Weights of a small mixture-of-experts language model, trained from scratch on English Wikipedia.
Size: 10 layers, width 384.
Training: 523M tokens, 4183 steps.
Below are experts of layer 4 (counted from 0) of a mixture-of-experts language model. Rows are named router (the router's row for the expert) and show model dimensions 128-255. Each number is 128 + 24 x the weight over its row's rms, rounded and kept within 0 to 255. Numbers have three digits each.
After each expert's rows: "comes after" lists some tokens at least twice as common just before its tokens as in all text. This comes from a sample of Wikipedia text that the model never trained on. Tokens count by the router's weight.

# expert 110
router:141123129145159147114109152156134116108099147137177112080156141110103138111088099143147124180119135126122142118112096143121125147135169131107111122135113109132148102150106076123140107130108081123123155129179159114118149116083101113129172116170152178097100164147155181140075100123146138123138168156149146141133198137124137126163096149126112186119117156136142076103121113120140131130131
comes after: "-", " the", " and", " of", "==", " an"

# expert 35
router:155126123108097138123125127123162127121154117128162099120168166110066147095121096123130142171087098157085119120104119145174155149124097112138136131173148140082128089120104127145178153129087165184174143116140112120149136115118143182081123155086150127160081128109108179131129105138140123091139144114146122103134151153109103117116124114132121146159130162140126114149122105103090113108122
comes after: " a", " the", " his", "'s", " and", " an"

# expert 123
router:142166106134083108118090112135131113107155114087108150141129116125172100095115165121109099128117135136121134127144145163119100136107087114140096115090165110131100155098114118129118133154116171121109139092114122128135110127129144092115131110087090140155097131165109094103128139154159172132123089152107125122097135098165168127135106144112135119132183115119119165134132159137109063167099
comes after: " |\n", "\n", " ", ".\n", ")\n", ")"

# expert 55
router:099105129113119094122149154141119131131112094135130134140113119094090123124131132175114113100155099145174157103146129140095115143126099093134111117137119106147113125120186147138111131142145164099143148170101084125119146074156128133140142098115119098172118153131147117134137140108164149147129079116102098159154111119112154099176142100107070087114098137156133155101082108120209100144145
comes after: " of", " in", " |\n", " at", " to", " from"

# expert 69
router:109114106111126108128084108100134151110131120111164092102120111124138152127134129167124123122132117097150190090146130115124144163115083099154130125137123121130104104117153126153151148114119140145110125112109100150169117094154120125094167135080136134133118120146147141136119125110134096099123171148151113127140122130113125115122115141131142122132122151116105092096108126118111064147140
comes after: " is", " as", " with", " in", " of", ","

# expert 47
router:144096111133162127065121109074185106129149105160115114116137221150133181102126103129111153080119103148152151136134124136163125143120156140105129106160129121117125089142093116119129149098151084122136127110120128133139080122119150149115182134144145111141131164141105132063167100096121124139119156150143127167127120151134140076102134148131112145081109144092129151123152137174167129080125
comes after: ".", " \"", ".\n\n", " A", " J", " C"

# expert 3
router:138155176112093158109105103157130149154136116131142151105119068146125123107120166146123148159114149100115114146146094145138086106089173127117141161096116112106165105160160115165087139110146157129200104113122123137163134142142163153137134114123135095134121146103118134084148161123174105158144134188165151156133143183137063141109161128132107136115106151124119119146143102122126142141087
comes after: " the", " first", "3", " second", "1", "5"

# expert 6
router:098152133090123162123152096137115116154174116120137124116140113109142125135126133131137106123131100094148107136182126097092139151152094123087146120142115070167074117163140110135120113094149145120110122162118085103115088139125130115126105094133113129121150154150168139135156170132158114134140092142124126140134115113136122100127216146092164097126106132137109173150142086104142072138160
comes after: "–", "19", "20", " ", ".", "18"

# expert 101
router:110143131130107114142088150074104131169144115127101139111095096107139146150126174143131165124127143064119111118123134143066130115133126124130118144099094130122084138142125166153121135099151131101102149132107137153136147142161126106116150071173087118136120153123174118159141112121134107113117106144144083136136140109141138124181162160085119152136151103097149179159187121143172119147123
comes after: ",", " in", " January", " September", " March", " July"

# expert 16
router:122057118090138181141149126135193133180112079120078110147131127116100109131139134092124132105170116150166111134111111148096115131157089102152144130152125130118088104136151122121118131179100128102164185128172124137150105117112130149136130121151095135148140108125164173180128120175125143130125140128122114126128071117132125102134103127143136155129127096132094093114114099144136166118111
comes after: " the", " of", " a", " in", "-", "%"

# expert 112
router:128151124114122138096113137116125120134169085095123148127137117115139135129096162130096136153143110102131129129158151145076083129146139140126129111088086076132075123122142139164127167096178107079140136188133136119158118127131109111099132103131082104151139157151138123130123139104131132137134090116115077135114169086129132132177171177119080126126133150152123126164176105141110077133142
comes after: " |", " ", ";", "|", " in", "–"

# expert 73
router:142102148125155140100160137160182127115113142137119141082120143115095110125111107103187126138128162115165131121138123134143120144115136114177095168133149155122132091079108165138128092158156120165160156136133166106136140093126110128125133112150156156129124107142087148164135137110115116114136114131133118145101113120131127148148123105100153115118106111175137163129138105102067115113093
comes after: " of", " in", " on", " a", "-", "\n"

# expert 119
router:160096177117103139102063138138114131142144134093092148114149118088153115133120111113108120121127153135120105107114122130123123170137166085110129136141122160114141125125128129162103174127166122148136191111159127152118126147156128120095077126145175133131097147151114141130144138119110123102148129158161072151107110116137138118163095101108140153120117109142120146131139134137163132113130
comes after: " |", "-", "|", "19", "20", ";"

# expert 2
router:164078155122124120125127130114170113133177092140130097101120162139096171112110147132142167123128137154089146122118123136097152116130129142148145125198124124143145085142157131122151132119121154154158099111110140125127151142104121156146105145104176096143082150107117126105110111140153121102119166170170119122111145143091139100152121137167093148129106160164108106180130103148081093106121
comes after: " the", " of", ".", "'s", " with", " to"

# expert 15
router:093148123080116088154109116121160121187190108144121133101087131118118150079134137142128127138147119092148134129126153131122147125163087159113135116117094103159079145143171166135118123120144121100122157142133132130138094128136136126129119060138152102142128157130175144169145126118145125137133129128170139144125134139162107103158199146159126101126108125136103177154139096142141098147124
comes after: "–", " ", "19", "3", "1", "4"

# expert 60
router:139087128112158116096141129127146128142132099137133134132087120106080109169115217116126110129141143136084146139143128169124113161161146132154117139118153098102133137126156159132128144152145120122132141144127132143179135098072110083083139177115141111149112136159151087152131123124117148137108133144091103099121167108123134128128098126154062121145124106141144145133139119123089072156099
comes after: " |", "|", " Candidate", ":", " in", " Party"

# expert 85
router:132130135119070097121148111176138133137089118088103155108116126080141110160139159118138082087158123109120138144148123162093096110161131118137094120125145116129095143145152147150097119143133127102121134160129131123095138093124137134151148113145100096134173149179148136152148126138094143124112084122159102125163121105075124115124148141080121123120140101131152152127157123155168133117154
comes after: "0", "1", "2", ")", " —", "3"

# expert 100
router:069128124105115097133175083146168126134130163097096171097118095093130093175130179158126082119134115113107163125134145162141083143152148113161137112111132112116117178153147153146100189133097099117112119129128139096118140122103090107107116193130122106111153160136149101123120097103150131152133145158182138111130086107116099135129113145128094123115108116144167153146113150087132126165103
comes after: "|", ")", " |", " Win", " Loss", " votes"

# expert 67
router:154084138117129155129136125158169177099126145120125135120170162078123135141091104141079124130122115135126134144164121159132148119151142121139165148141165143128080141101147135121166140115147120131136160139151135127140117103130149117150075102117156131136161144135142164130082135153079116113156130129132164119110075100140127110136097120139128139175092152163123149167116141107152129107111
comes after: " the", " of", "),", " a", " United", " =\n\n"

# expert 77
router:143121116098121151091138114100138114157149078121136135109138132129137131121141072123163150166151101099149111147146157122139048135131099121123139060107077100165106121118136161109117142134125154087157130172140149137140122123143136066119135124111132160135143123092159131127175117110129132144104107126137144150139123142143076154134133154117163086109112145133092168164184118117134101137128
comes after: " ", ",", " (", "–", "′", "°"

# expert 39
router:136040165113130127128168172156126143138121136145092124164130140126164108154104135151141135124148071147149139125160133145168143128145132087140148096130148113137112139146141130116112128148158104103102164116142129117135146126159146107116063122068164064148087100113151118141129151125105147087119111090133111107129070128133129091122074137161127117138120137139110100103108099120116145114116
comes after: " United", " the", " of", ",", " in", ".S"

# expert 45
router:144104139095115106080117128150160137122125115128138164098118137116126121153149152118151126122133114154157118147158164177138112106106111125098148106148091108137159108163102196127129112131145140130144099114161121154114121087176140074118115110139125170139079130155099118092144104101192126131120095160146115150138109123135119131119106162137156076131117100151145132107140163158138085169130
comes after: " |", ".", "\"", ":", "2", "1"

# expert 80
router:135146141086124129112151145142141117153159157132128120146141107117099087143090189133111078068132129118170125073110116144117139106142119132172103114115147125191157155135164133179137127166120113093140133072136114145139136120123115135119084113171117120152178146110119142114147143102131126146088098142133108107151153091104140154113110128080130090119140087135105175091142130121136093156151
comes after: "-", "\n", " Genus", " Family", ")\n", " |\n"

# expert 61
router:159098132119132146085090142134091176132072095129120160095064132054096106108143133112100118172118148114122110154132117157138117129150104165103117106085115071137114162110095133158113146130102135111158107142141090128117138146137135148109145087152133128130134125145152142125141139096144144123146121167147086121113121142143095112170100148144152156077098118104115125132155142175138174135129
comes after: " ", " |", "0", "|", "1", "–"

# expert 88
router:132173126110149118107133123141104142158129111132116104118111088138143102107130126122129114143173148121119079102120166123083100104169111114132141087114090097097114143120111115095110126151138145171116097154175093129176089125103134150127120070153143121129132119122174147129114159111153112091119129135163175128149133118160115128132138153103142135099127126107123131147153099152125121117125
comes after: ".", "0", "9", "8", "7", "5"

# expert 46
router:126128144078101102162139120144166112118145095159143169132139135091154112126146144158144117201138135080122132123185142143115122132182152119116160113116150122169115168129149140146115166144140153134118156163140085115151124109141123102135071110093117131092150119150150146139121135143134146138139142102126144124111130119173141109120152111097139102101123128140086169123146135126141085147160
comes after: "20", "19", "18", "–", "17", "16"

# expert 98
router:128098130140179188166120105131160120141175137145133146137133136154061104140142096142081156154113144128127137125072117118125151121154143135119126154161133117097112112133107134114167138117135110157134142096133125144096119101123113153126163145110130123137122116154140184154145127168125104112160135125076093142128147148091112083132109106136080172152119163130117054128099151132147148121095
comes after: " the", " a", " and", " his", "'s", " an"

# expert 11
router:140107145091078121139121144120137133128120136144143105089111110141115145127097124086162164120124105114125112125151127123140122142116090113132157091112140143111112112096158105090094112074157142121161147151171116125124159159119086128117145112113143130124120171100123139127138156133111108110147136099108140081147157140130148085152116157167114120115122131145078117119121148137157141140134
comes after: " the", " The", " a", "The", " new", " its"

# expert 84
router:121100190137130146161122170091133128148126144121139087090150105109071138157120104145098159067106161156103093104155107166120112139119142132160130111131147119126097112110122104097155117127157132145088166128153122137183116141093118156143095137149154162133118149113106106148126087154120120087136164119098094101113127154117132122142096109114131116127107175188105148137111102117118158125137
comes after: " the", " a", " as", " his", " member", " head"

# expert 75
router:123148121115106150129124141149130110105113156118152147128131109132168080132162080169157116145120159095157123116092150110149149139156188127077117130152119139135132135128109135104130131130118141149144124154134145162132127102141117129130123134115123153128103127149150100166174090128129102120105169151148148142128179137146126097145096171131110156154090136152147096115128105117136150145131
comes after: " \"", " (", "==", "===", " '", ".\n\n"

# expert 124
router:115159103119106114104156104137137144159129133114102158122085113075127129126090142121140127136101107136166186117139142127081123097172136140127104124135145136136121119163154137147100103130139106082101110153134117143116154161151119142124133130144128087158164135164155110091153123149095150131148102168134124107151111108113110139132110142082122075117133113111148134135180144091130079154118
comes after: "0", ")", "1", "2", "4", "3"

# expert 127
router:102150114082160113155163192125103143125107082135123203137121123091175119124090132122108134149159141114143137150130141142106115140180123131110145130138102136147125124137153128138127150148144119069141171137131187112124146112173111129139145087156090115130122114164131116119174169148139141130117093087160106150115096116153099097135138177100134108117083106124104163071153144135132130142155
comes after: "19", "18", " ", "20", " (", "°"

# expert 36
router:123125059170138109131112123089136116134092137099135130124140172172152148134096128170128118073126138128147104123172121129165123126131139127106088081149115137157099151103139134150178117126100087091100137133127139145138109174121131151135153143112085141136110143139102130140170142096171106114131124131160147137126148121134124125161188134172151127111131128108138136129120159104157115173111
comes after: " |", "-", ":", ",", " St", " of"

# expert 81
router:160142143132122160152138125136153132092158131142178099096129134153108134153114082115117152138104165145123111089106133166129108116115144123112108158130111151126170099134084153122091133121088136189123134068179136125141140125108102139130120166136140166109107151084106129114136107126133098117136135113141125124120130160139126127152104108140127147130151141133166087118142090093112109135095
comes after: " the", " a", "'s", " The", " his", " their"

# expert 91
router:130136139097120123140102146110156105091167165094087113105102128159104135103168156114100169139118105140127141119111139131125132137093105132109179141109113121139139083090103151136134112123119131128146113121105065113102178103135142152154143125153128110185116149133135102094126074116108128132128112100113094126148086127123135107142123087159095142081093123107152162152127077130159125099123
comes after: " It", " it", ",", " which", " that", "."

# expert 71
router:129114116160111155101118129106151110140129102107159133098106114064120151137117164132068122120128131118115131112101120167094094182171081157170105174113163087126152131113110127152123108160161106068104175113132127131124104155144112115098148111095148138169143139130092192103103132121137117136122133074103094135131129094144091160150096124084102091093148157120134138141103114132106119122099
comes after: " Born", " was", "-", " Died", " (", ".\n\n"

# expert 51
router:141088134138115127154154153134144128096108121145119123165128146148124147118108162106158093132124075156114089107138111117141107135129155125136183108133124179109135095127132132153085130117168056162115130145155087137095139119142119152118092143108168109123128117135141109114101161148103120094135094108158133136061113147164134086121091154093096124145118116172121128112121140112117126130124
comes after: " New", " in", " the", ",", " of", " Los"

# expert 48
router:165148105096128156137121102117115119130142147111161127132153136145107136113086130094113155113126112112102122110136115136146161115137104125126165128140142144137187131079109115164127110152125156128118121113173127116136148144165105128109096170133158109135096100078100130095124146135114107115160100098069118129127136125162170135123138102144134135119101122161130114087126091123115134090134
comes after: " was", " to", " is", " be", " were", " and"

# expert 31
router:119102145129130137079143166106136125089155130115122131131100138144132139117135120197114119094127122157134166098153141096168113157151107121135080126168082123135140122081088126166133079110133106150170156126108093115123122118114167122126141143120127132130120148124098115081163100086130091128114172105131130121157154127140188107153104128146133110147113139156132135082123119141161085125115
comes after: " of", " as", " is", " in", " on", " for"

# expert 41
router:159134095122165124135113109177134109116127138151142138112134135157136149140114100117150139170121167116116159134107139104147145112114128126134104129168140132149074124122114102144103127117123082123117140114154151132137129146135140165106112149170113159158138150149122140152156127122153115143107150130125137160140118141091112128145108120105145155145150114110138107142137124108109086144103
comes after: " a", " and", " the", " \"", " to", "'s"

# expert 4
router:127107099125123141097134129143172124092115099132164142137103108124147139113173181116126126125151131080141131120145139112077129112126095137124158149118141132128150123104109113143129141103137150096153114122135151116156125132134082113117122121087133108116116140179140129147089147092127105076110143178129109145072084064111104117090165115119098084092100100114109137132132113133086103115159
comes after: "\n", " |\n", ")", "\n\n", "-", ")\n"

# expert 58
router:135127126124122140118100153098147110139130138113088083126104116151114121137145102085094113106131107153156139137168132076137139117094118096136149134110149158150174110110129167118089128168099135145123157123139115141137126142149118144158133140161119135160129133132147118098091108116121101116137158128128095108136068127138138126136125124159099151125112096076162126160109103149152132083122
comes after: " he", ",", " He", " who", " that", " it"

# expert 116
router:098100105132111138102170098149108086173109078121129145147122148115145153140094113117110059124150143123157099133108109140104115143156096113120107121149103157141107154144129122151087149131135109146113174150114138128148102113163163130139123106127120145103116186093120140131151128128107142120093111161095118118152087094155116059114156139161112093083147162136097132109137139116159120168130
comes after: " U", "\n", " the", ")\n", " Under", " University"

# expert 53
router:148130109109067105131135123138149103151136097133111140115125105146181124120128097150094157089112088120130122121151145156115102124147109120115175113122107099142156149106148138103098177150158132099139095137142108102185076146182129114077115095132109133107124160138163133146165142085149125132133158153107138168158101155137110157119149153162155098117127118119101146198145165133133124096159
comes after: " ", " (", "10", " $", "80", "70"

# expert 106
router:136091186142111140120141093134161106144168089161134120081141100125139105088140150092160141138099090120129125131197155148127060156151100139110152089109086064126108167137133126092141144149129136088134142195116099158116083134125120099100103097119156149090129164110186143153139130098146096152123142125148125174162128132112090108127160140152132102117108136112115139178151137109130107132168
comes after: " ", " (", "–", " $", " −", " +"

# expert 121
router:134157141112119100128136145150133127123126184092091152110107142112137118135127170108143114107137117133130126072146151169132096129155146100144105157124124095153130122149108147148102111144119155115113124164129117099093089099151128113074163138164138123135190124134134081111145154115113140147139130148101162116117137088152135121171094078100085103103094103092161131142144184110117109114150
comes after: " ", ")", "0", "\"", "1", " —"

# expert 86
router:139099170100126145107121147121154134160132131106158117116109084160175110127132189097153103138123153115102112146119102168114108144147144129122163125098119166120083135153159130111140087094182142091169138144112133148118124138130144095110107077120114139117121139099132148092164157084150124140121114154130125175148127084160091136158115102109140113131130117090126144180130134150161118143162
comes after: " ", "1", " |", "3", "2", " on"

# expert 66
router:139152153122083163113054080135095150141145106121121113130153149124131149137115109144091136134091116156051100103120112125140122119110132115153160108155123100098118072098135152123148122144158168131148159114133121137141149164088174125099072133118142136152098132089123166132121135152126113108119113151117128120106094157124129137134137138142126129167139149142108091157119110136117116130134
comes after: " a", " and", " the", " to", " as", " of"

# expert 8
router:109114134158158098136129130151141096147094145120151157146132168158168104176153155087143123083133167121150146116168115098136115129106152099139081131102150112168135145142152086091125153145129105106107121084168138105103149127102146170093092118128058138133111151160152110136125159109147131123159116137168139162115155147137140134136130142153102140118091156129157078121126144074137184155106
comes after: " |", "-", ":", ";", " John", "|"

# expert 33
router:130122129114080151124119118113155108140100129125160105132112133121099140108097122103093150119136099136130137156103117142106123149121131113131134135147191084105123129096146139148119118137146127080119158111128076124157111146141123146116118132148149113142152148114146139072117148072126130145119121126093125113149146097139136133159125130133091166113121097100145139141138095136155113098120
comes after: ".", ",", " he", " He", " was", " and"

# expert 104
router:146127138116113119108127144128149111117113116098106116134119100087120110103123180119115043149138110087118102171147139157099058131126099161128087102137135086121114155193111111149123121152142119064131123103094118103111146101108105096113165131127130152121132159143173145152136173107089118126142168125153093115102141105084116131146186100123087100114165140136132158166124109116130065146139
comes after: ".\n\n", " |\n\n", "\n\n", " |\n", "\n", ")\n\n"

# expert 0
router:124063171150124145118143139154190125145134129136103126135129156107111108098095097126142134119139111158128141127125100130126151145146150100134098117144129115159149085146123142146141123100145062187147150106136112126100118112106148116116096137121135127152089119179131145097171155115104117094158132141140136147123137146148101097134076140165127130164142153140149092115136153128112119096087
comes after: " the", " The", " \"", " of", "The", "|"

# expert 90
router:150127126099090113136104138151138142143109117109109093100155082105157094118163122124096130176133148114123093116107079166084124153122138123134130151123174082105156121148168171150118113161126129134167121106129145145120127152105113087104103133181142130112117147128151166143107126123116113124159134178107133126107123114116163132129124069139177112144136120087107110133095100131123151099149
comes after: "==", "-", "Personal", "See", "===", "Early"

# expert 94
router:128130141106124152105093129103121098135129141135188141111098116123120143101117128102097158148133112103112120117118087156138151148111090160112147152120133118144179120120103129166141112175114139143137115111152107102138158160155076113133154135096157118114126132103112165105122123125123110133144094073101119129128145120141130159127125080184165131085110126127158079102092105109127131090163
comes after: " was", " be", " to", " is", " were", " he"

# expert 83
router:098132151110115123143126151150144139128150148161134188107112122091112086121127189153134091097130150098125104124114149142111111159161119155129148090131117110128093188165122152167104161161147111165086155149103146150118084092149147122072133117131111159134144120153126104130158156098146109109166145164123113147138130082129147107134176137123121105125140088092107166112157117156144102190103
comes after: "|", " |", "1", "6", "3", "2"

# expert 21
router:122107123067118113103140082127103159161162095134119144134112131112153107145132097130160163165173129099101113127149140079115145123136108121117164057122131094139110130127121163123144133152139158161170121154100124144138146141154145084127074057154125173100115140127130155153117132125111156103109137127159106163127092132115095112137180145113158096110119173136128185137167122145119133096157
comes after: " ", "00", ".", "10", " UTC", " $"

# expert 29
router:112092132137156137136125106107118132141107164141124136151123154145157088114161118126136121148128121122142132154089136120141112104112135166133109083138155142111091126147124124116156152125137106068118095111129161139102161138115131124119128124138190179068094133127089125180144102103124137128130152135155116140151119141153106098116150132122124147129123167120117140119118168156093126166138
comes after: " (", ":", " the", "-", " de", "C"

# expert 56
router:133148120095125139101119147115148130152122102087150146120118138098160116142121157160119138161129111118147144167112115143108141171098093129125100081136099098139146173114112114124126097127133131125171152102134126113102129107177121115112162145149095179122092116184189143108105090122156108130123133117096094155116133103103111138130123140148098138131138124156108124138101134107170135125117
comes after: "\"", ",", " (", ".", ".\n\n", ")"

# expert 38
router:111125121122168117145112126123111141097131157155157156124153162163177162151122098136148138131110171114112141141097129129127131150137106132108122098116145166154125115146106126120124104109113046174110178110148138182157151145096117130116131127136100108150144113115118138100121134132178145130150151136138117143154162151099121113117139096111128121099123141140143124110133120063163158185099
comes after: "-", " \"", " of", " and", " at", ":"

# expert 107
router:142113176125109134112127153125175089128134116125129171085088162144156112113116108119158112083132122092113115095133106156146061141170161102138082135116123128123143135136107147160113125113101083155103148077163142122095127120118131098124084101120124146117116135119103118103142147112140135088137130114151150133092143146155139150135098129103140155116149146149170118112178158070115131142079
comes after: "\n", " |\n", ")\n", ".\n", " The", " \""

# expert 19
router:138139115130155123131114118094109119134107138167124151138143157138156102124167115114204130140113117142163140147114117130139113103110120092053172099096184104134132103112124080141079082131116124122128152120158130167132141165104144122149110120150143150137109143138136143170123135111129120158157184108105103139129152182106118136151128130126156121116110132161107057082122114129135119117114
comes after: " the", " and", " a", " (", "-", " \""

# expert 68
router:111166124122108118125123153082125131138128116111171108080090155141120145097132114097088177113107101131153126148121134114101116088079141107116148125156142117153152126101140157108102124160135147132164118120124111131124132101107109134113145149157162103161144139130116128076082097105139113140136138122134139091143105128132171106152112153180105126118145115077152148117112096149163124077123
comes after: ",", " that", " he", ".", " it", " which"

# expert 44
router:126152143118089163136100078169104116179132094117149121100104046113113115085137120132129114088117095113132149146146121091124123121144118168127110109136132103112152151143197162183110137125146146158132142156111146123161141147137160140132100107112117133147147133121121130126144170120136108106123126163135127135157169101124108136134131109118094141113105095134111164157150075120124144111103
comes after: " |", " ", " a", "–", ":", " /"

# expert 50
router:148121162105116145111118152160088156145142091121110118107133129156113139105142146161083145087140118148101133154112063133157123107113125114158159125142144099129147118108163160138105116137142124148195115146151103170147102140120110124168149110106139115139122130121103108140109088126133077080116116123151121128169081137156152110134129106109131144116119143129119127184149102142159133099128
comes after: " of", " in", ".", " for", " one", " with"

# expert 43
router:132141139092123155157125168119151170097089129167116139110103119147100170191148080101145132189139117152114160119157139120168139101112124153130130124124119127091124139126134136109111147108149133139129152117155119150170133167168115112105106114121160155103110122096129124144155132158102095116124091117142128069119078161162076101121116122098083107170095117117109132165115130145129169113140
comes after: " the", " in", " of", " New", " United", " South"

# expert 64
router:137111148119102134096127108166160122148105142085107112101106131086130086104099156160127092131158163136131134122128115156159110157124140133133112106115093155116093143156134139105140184118124135128158152148117122120113138065069096114097110100093140128100135175146136136148139135122136113153142065165090145123108078100140096149113130114148093096143108121148159132085087178114127102153121
comes after: " |\n", " |", "\n", "|", " Clay", "===\n\n"

# expert 63
router:082112123123125135099124131141129116163084132139115084118080105126147133119117162133128117125149069142108136141135123140123114126109101106119116100143105101098134108122127143139094113149119106151118123135144077143118152127120093144148175102162166109129133107117124088094115164077178160132125104098130107123150099135154138112169073119134108116098089122111147133146130107142137148128129
comes after: "0", "1", "2", "3", "4", "6"

# expert 1
router:103121097128118107123111086144145071169129123149149122113106188149178124138149127146143101119107135106166129091188121142170102131161153107105053101150101131122085179124158147114146077103117086093121140147084131131152107159129125124155109117135107141130072163142134111159194101098126101107106159114157151142141159119143094133150131135146120080136153114130157113165101135117120169178134
comes after: " (", " \"", "\n\n", ".\n\n", "-", "==="